{
  "n_layer": 8,
  "d_model": 448,
  "n_experts": 96,
  "experts_per_token": 3,
  "d_expert": 96,
  "d_shared_expert": 128,
  "activation": "swiglu",
  "moe_layers": [1, 3, 5, 7],
  "router_score": "softmax",
  "normalize_top_k": false,
  "routed_scale": 5.66,
  "balance_loss": 0.00335,
  "balance_bias": false,
  "init_std_router": 0.0164,
  "lr_router": 0.000888,
  "vocab_size": 23015,
  "norm": "rmsnorm",
  "norm_eps": 1e-05,
  "tie_embeddings": true,
  "optimizer": "adamw",
  "lr": 0.000733,
  "beta1": 0.9,
  "beta2": 0.98,
  "grad_clip": 1.0,
  "batch_tokens": 65536,
  "seq_len": 512,
  "train_tokens": 338700000,
  "steps": 5169,
  "dataset": "wikipedia_en"
}
Below are experts of layer 5 (counted from 0) of a mixture-of-experts language model. Rows are named router (the router's row for the expert), down (a neuron's output weights, with its number) and show model dimensions 256-319. Each number is 128 + 32 x the weight over its row's rms, rounded and kept within 0 to 255. Numbers have three digits each.
Before each expert's rows: "comes before" lists some tokens at least twice as common just after its tokens as in all text. This comes from a sample of Wikipedia text that the model never trained on. Tokens count by the router's weight.

# expert 53
comes before: "s", " first", " father", " own", " death", "t"
router:153110108108144103144124137172137150203152099143138150072094137125124084099082153139198104129157167192069150172159088153114163160157089155174195190122164157101062079131125082161092069150131146
down0:099071109108110118160098182162127067124109115158134157155148084094146090082101125157206143165162144085173077143109098166155150137077098171123107128124128137133146187110179146105086155067123160
down1:198138208111083103129156145144131164142127143208068132137076118102084102096144162108196129137102137174114155147161151129142166128093107208176158107044168166113114141150118157152191135134105142
down2:109165102185190158121128190090134103067115106112143092080189103114117121149129115156079141051165120135199110107106146091087105147158173137071154158118130138104095190124121167169065118149112132
down3:100121084168129188104109150097148079138150079171101095137108130118149085145099097122010174142135140132122109129104122138141080124062117091061115129183163098107144107082046141125105115147120126
down4:144154093128149123122149135164143138119086150116109111139166182158076094169182141115170126137184126144135143064136172118227255108150121149174142135153088095144171114165099124089128134168107160
down5:106088137104145194092101095153134047167082168135091080169123123113156144162129115186031105146145090114166111065060105100130139121119117095074149146157147125108105147098125107099133129116115128
down6:194159224124147168147164114115147123131143132127187071145121122130128161104104200125008128138122120154091079143146105123151187169151114129098168135141136165158144109143104096123066101112133101
down7:156127099103093097145113150124126118113101153140060128195137125115121149170175104153161076153131092144101176145132132099173120088143120103142156106139088133151096158140163123147152152102103123
down8:105136101125129134127132133125135104148126104071147098134189083105101069088154128158234144165115123143142056082152131096195209103145140111116103159094099104145074156152119131116086125136097179
down9:096116103148145137121094119108164128127132098071163111152141098127109096113143146130135109183148183110126158073143101089196141196138089072166073077170149140135089143123130102094119128137120131
down10:089158164083139106120109141114185127136104117075125102174117163129081081098140133173221165091168186077116108115159118082122237219146146088072113132122174149156106120140116152142118196171113093
down11:146111140128119109132123164138112084161135144130139085148134151169133115111116161094081167117162177145116066134143079102087152168151152148142094152154157119133139080151125086195095167148180144
down12:113157131127131125114134124152167146122158133103150127077090107131172127095086176196088135128080116069124128181107099139081114133110155161115124164138150146106154183128197153161109092168151155
down13:161142142125088162153155078137125144123057204119053097183127110158224113076132097130098116103102149156096153114164097141182106065094156139139145122107133090159118110140161128145160118139150078
down14:107081084123120160139165099116165102143123144114092146145088114131056137198068132113095164148162101094132161075136161102114111157118140172184097126146103166132175131160113101156104111188106106
down15:125146081156170099106128113162141129123093188151157142160161132160110124111139076080255123102159094052142115166098088181133195168139134137134156080076075142077168192129096105130142115126104119
down16:138123155129119132132070152110158088116077143120143180187096105116124119069139137131026131100100111141086075131138086089123080052138157083154091173168173211119127138108101138158068157139136200
down17:174126119121121124065155144167084146161125145175200108140147050155113129159132168129144124088123127160193172107123106100054154159141109100178141145154103111135170154157104150125147132105089123
down18:127172167147173125165088109124127154124109114121155082120194133161058096109137172131043141164086140139078125119147138095119152120167142115159105167172095145135161175079140107093110162089116116
down19:122148090129116104149107076150113137157102116147094065137116124113156145040150161162219115130162129120165161166124132124123161125154131114184134139078048109132093132174116100162152118167117118
down20:082060122171120154151046143104145137142079149140140122141103147096123127084083116137062146095125174161135141165088128165128068057062092064086075169141157069144150144150152115156072137114142217
down21:132120133161137133065133107128116072099170162127175121109143101163135148124166043116060037123125134080162133114152172176144100141158091209100138132107130113146151091115132153147102082120121153
down22:170152121136125127186115099098144156043190147143175174115092162123122159148116081129124092141134079155090153103151096119170122111145132126145111145094120122123136107148125082108115111067088143
down23:110108135090087136159148162058170109163145078121125147149147096100123069131096145119145165129116169175150090160159122165130174170163168142097120122145138176123124143107170163061100118094108155
down24:155131124173072160105071138146127104145165080147097132079171194123157127169099132147127147161110139099086109130066139108077104141069066126054155105075144135130132172106133171145109152137144119
down25:150147087138107119099068158175140114149138102168086166176221116101185131146128133150165186128152169126215152137113091080089034119093143074142105116125150115110096120116110103095191145190164080
down26:057203103114126124063072108092120123116181115127183165079140194144147098132119144152000145096070067109068163130082117118103031065126071133076111131187156130096122140110101149174122099115121166
down27:093129119115169128153175164171126119111140130126139120079090126129079117088102164092114119164055172095198107193073118091130158154080152203175119142096126131124126080140076105109159120065122118
down28:098090079105090069148062130152140150134140065142114094153028154128092134095105091156237120084126127108125145076108091103146175146125077127156135150176112152153161147140127113142094076077141114
down29:104135117113120146164128150158158122153137112138085166162135069150144090124153133111159135118044107123186155192123119103139227118153124174180169190095163134089095215155114137152115141102127158

# expert 79
comes before: " ", " and", " who", " which", " a", " California"
router:153103106088158116120173100102186132144195086081127175127114137094115080115159183127144102133128087099099156119124100171145153191188101147139143111140128167129121156194138149100131134186114120
down0:143174078093088165100118087137059145100167117129183231163066203150047128134125183130126133105135156120094195135125149094070148076179123109142132121149144135101113177179127163136159141166086147
down1:152130114170122149102122092075127115146035072142144127132120100102123109119134109141117109163166137125121132176113124141085150139171112108117113199094092097115146110137186100108128098119125085
down2:137016146215142174127150141171151125152089091113168088197136073118136161085162148039115163183168143103094099104127137133124118141110104145081123172137077114086139127123067135103118141129116074
down3:100140121108142171148111090132126125149199141104074103134083128175090144129194151136111159133173179187071179115126174183128133152182089115133117152105089131115165151129134169062110140145086153
down4:120079130126126088111135133129128180150075138126164167084113142155166116112118123078169104121132108132174090101140133180162133208090169196160104123083162128140090139181121123139175149100093088
down5:107088166093110144116125106110140129140177139159152128147121169120132144112084152135115150112158129111098120115078171107076170206111102127067143150128126155187095104153159103114163135138110130
down6:070090136130076148155151106055155148078102147116162105112120156144137161113080175132154125085149173139197146091134114094167128187118140112149101145076092125117162113157168123106124140097077089
down7:130137134095172142140109119127107127154146189124090114119131116113094107083049148118145091160171125188134076172157148143113187134142153188175139018100117075099118087128059134120118151099132186
down8:174117117147126109111140073100150118081136083145155183149163161096168096113105113193131143110195141060142134141097135119083096097142111145103119137165145096052148151122196127036085128114117112
down9:113157109101151092106133135122119148122144172138103104121179115168114073159097045132146125150066112129153102101144091103113127098080169064183114127101136143152081084111120103146145101057157146
down10:159087121178142196094087114112089112182145062145088179086136143113161123147191173128106114104191161146137187156121131225133072189142049127119109108115114106091173135137128135078083141147104119
down11:149109152193134141082162129154099116092102119161168112136142124085088131147133172160128113136139139130085132168153142145117095131134140091121153125143158126093124144062128143123124245131112096
down12:161116142120095110081172074151148098138117120119137149188153147143137116188143173118191087131133155071137127154112103122120148252157080103083091188080153123134140129105170085100174118129132105
down13:110181142151108103105149113147153129171134071108076104167110119156145137115143101160103075129087128123147065162126143118151126180117109079085094116110085125186189088108113114143182070121128085
down14:074109136100167100110063126117146116097133157132141103121141149148143123157146088157092173138093116129124102121151053068157151052161127054087111133107128128126124143118147122150142115138121123
down15:210090163096133134134156159114160132178071117128138120068068113099156127158101099118101148094158080125150065060133130186202130155115090139173086105117247118130168110176138078127154122106127081
down16:142151143132169177140116143139111135169124103184108138134147077166196131114136107083126128163199106130125111095124164212199139190103077089119129139123097116125158196134145122047164125209094146
down17:163129120150127132103133107158195105132139098182112177128111126167149100168153092126183079119149136076128078159093145143131131243113096106074154147085117107116137079063087184201170139144120108
down18:103129165098100138165107146136125092150137138068173108100118137136087147112161175051120103131093101117114087157140147080103100066130123149085144079187144135147095130156071099160144163108121095
down19:099131157108100145178042096155086101134141123152122136133090170131136164167167168118129155128091125123123120115132142080105119068137092110099152117197132139092126117074116141121075101164083167
down20:111104078086099103091093123131145185134108071116138129144095127085105148125185088074124152139109118108160232158146139132142089094097059117148115145158104114192113193111123145140136176113115126
down21:142131168079119146118113137176124061177169131148117108154108140129191142133119106150077164121108108095097093080134117134109109085085145091072149135136124132192098093135127131106224134106121172
down22:076105116058070173198164106114144119154104107125077095135083087122099190102128136151112128148085112130194145131128114095112132056108125126143170196103168115105109126129093088133128159087120116
down23:146123084136105146130172166150111197133127154123122161081142146149119128055139139129148154126172165127094087093142128149174187118137141147167114114120135079123142139164142159118071122086133111
down24:164079191129125143129137095139126082150117207112159149143065053111132147068113125140127120119089158091114115137118152167096099131117135090150130142132180126082100099104076086116085184099137127
down25:123113130124119141179086113143123098130160115191090147112099156096074187111054159174113153095096107123090113118139137127094134093096150192077193113135118121164096132153142151171184178105111171
down26:126107143124116143180148177094055060109061161118129121120131123149092147105131169113255112149114132037077175145114157112157131219160160128108140135159141124108125087118143126107156133157172078
down27:109135118046126041125101093112164156112083146094130133122100182157123154182137132142160143073150173135137166098153113097211157190071150073150078164111160166167149133154122112150149099135143084
down28:114145079065083148180110099136168123165149126135072133228159146142137144050099142175143095162136090085105071143133151135203135136146122147089124085151144105169172153155103153134141096141122128
down29:172164162133154135125194070111190089173177093194087129130161114114144097154134137109141106135146112116165092113111115135148122201098124122106133122090123164154122117111139088058184135137097164

# expert 13
comes before: " the", " to", " a", " him", " her", "ed"
router:124144177133113203140078094136177157151155133105150106137108174070117178092155093128051124143070103131131160165144104094084187149126066160059151165098113167102164102103111107108118119063140137
down0:131144084153149109162093119152125130076201106110091115110165126104161069159214124119126090199141173142136127137124110147117180050149117104118129155127126143138110133104126139169155141179112068
down1:120136119120109158086080120152145093177170090132105136106127096115105063108170092106094143102117121162147115156137095093091114041080145150095150123151155088105114134168145149143130087070075154
down2:125109135140117129093108156166120126145102153091095127119151067125090146138153151141024155123159146122201114121141086135050118122155102140103112153117130123038150134146112128110109170135106111
down3:121094124146160131102150131151092166120154108077172094138139086166166079105146112123095108147145205152081150119109151128121086110140167172127138094179035110100162141165129092109126168148088154
down4:113078062170084142110149132098135092183121109137122153117118049119113108117114132118057094163112154181226107153091144131091069050122135136165120165082116129134155160174127137090154130066109142
down5:142072144153134125159129159143153143120076134021133088101129133104066173175121139135068140166145128120062171096098206179063072046113114115136124132117146128138156122160181165119066136125170098
down6:146108092143100157189185091143155069097182076111174146132091079134161077123152093092131128190098123213095211131147156139162096097111169105138104151096144116133098143125052132127138105069149137
down7:158086082181127183124144154132131111135171062165182165161114149130144198183106110152108112115141153097149129141119174150112043079167197086146107153137178144123162157130123089130113109079143049
down8:120127090155118139149108137129127105123130108121089110127148166125076106149103131085066065180137110133116088130124078181144109057115129172116066104122167089133129117149107141127160137130139136
down9:111113075165086080103169159144146091113110119103145154164150123169171079151168114092121137162118118187157117122159099151113141085095159140110118157091129100139116124169129105125142167141106149
down10:120131140121124166154116171168135169122209130145161107157130141112126130145137153133145088165173116143138149121097116123185128125113123102136148119122113166165103094152109133150170151100158086
down11:116159101125132075081170133149140141102084177104182164110178123158094161152159111115068152053155090075132150119171199151105148101116097102096133109126146104171101176108134112179168136156167086
down12:161176109109166108138107173173116117181208101204105127142177134118138069119184118137210144127073152149116094132120151134142115071153161112070135161121123140124099148133163061178181118128104134
down13:103127150086161105132145118124127134131138108177092070134088078153173153132183137142184126066111119152133084090072196153143124144107115163099143136116077110139135138129106101122150176119146151
down14:132106091129169153155106107120093117085145088145112156129097122143172107107110176123130081141118128093170095169104038137147123123146119188140099147165091166137151109120000097121094145158128146
down15:123117185138156142117160144110139064134178172169141146162166134112145131052146114130118124105074109175151115172139146102114159187078114121095184165182120146140135135123159135102085122148078192
down16:145086108202107105102135124131132134169060137126133137133070081101142102096184149107124135134151131054079152154116139111100105150080101065110153132108122162174155157092200150124112165091146145
down17:136089103192182102148180195146130126143107141098132152149107082126124059164157091122074105116128144130125174092077155114166087086100116129167138143085165128177181088119184158126141159125213163
down18:102160077150132175135158170159148127159142175156133128142097174137122151152061097135035180099161139138149105122104129159127088076095139106165130058163162171095124116135119141115166123138151118
down19:128105117150138104107126101104097134093088178127107120157144105164135102095109129124142144145142081136112123101132117075159094145172128153149084126084129092082064064118115054103048106141172165
down20:171152106098094142131143173128126118108110170164163114075137138114139148182133117090128137132091133145170135127132173134177163118125156059138145150111138130151075117137145064161138194116179115
down21:153115118142088152118128102138135124180121115103190140107120096064115216159114144174011129109142179148155134106137129086104060087114081125169165138157135124131143130168130087086087148130113145
down22:144175106122111042104155123153122132099098109127121114121160110125139202095162115132070157135147108173088147112091150108074087156143147120193136146158153101128127145147161145125111151136087181
down23:194202125113092116090162134062091091118156112094179084125132088107160104147143128137130130153148157143102105164045129169115166098154089066140098195075107135087143144125132138123112073133107158
down24:152144107115077137135138110123185108111134118110156105166141079129145159143098114175133089159114173169116125117120164130145080089062173077125077204178097136064059150107147151178115121109126149
down25:182102166143182165110119170132110140140078151087085142104151099169114083182148132090153152112092127067114132150110129125109124118156175088101103144124118123170140126113146155141096104153155089
down26:166139112154109154177112101130132131141066088117130140174137123106107102152118119102117139123122110113143210165142110120158043048101107158079086127125140124159209115106096181088122129139166138
down27:113091081090114127144165116125168126098115130154124133184130147122176096105163075105161163097107155099174167123156113126064183146124123160086173085088140083118082163129125093107078111058149131
down28:109084109180117135121063135100120152154111131092131153094081141079104171146069130155100128095146129128137119138158160067104018113089090155120148118119150102128169087142150089108150128073116093
down29:168146123138112169073138129178142113125163074197145132116155126120114123120130109142180138159167098128154185146154102086117172095129132105102069153126150219128077163168120107166134129138101082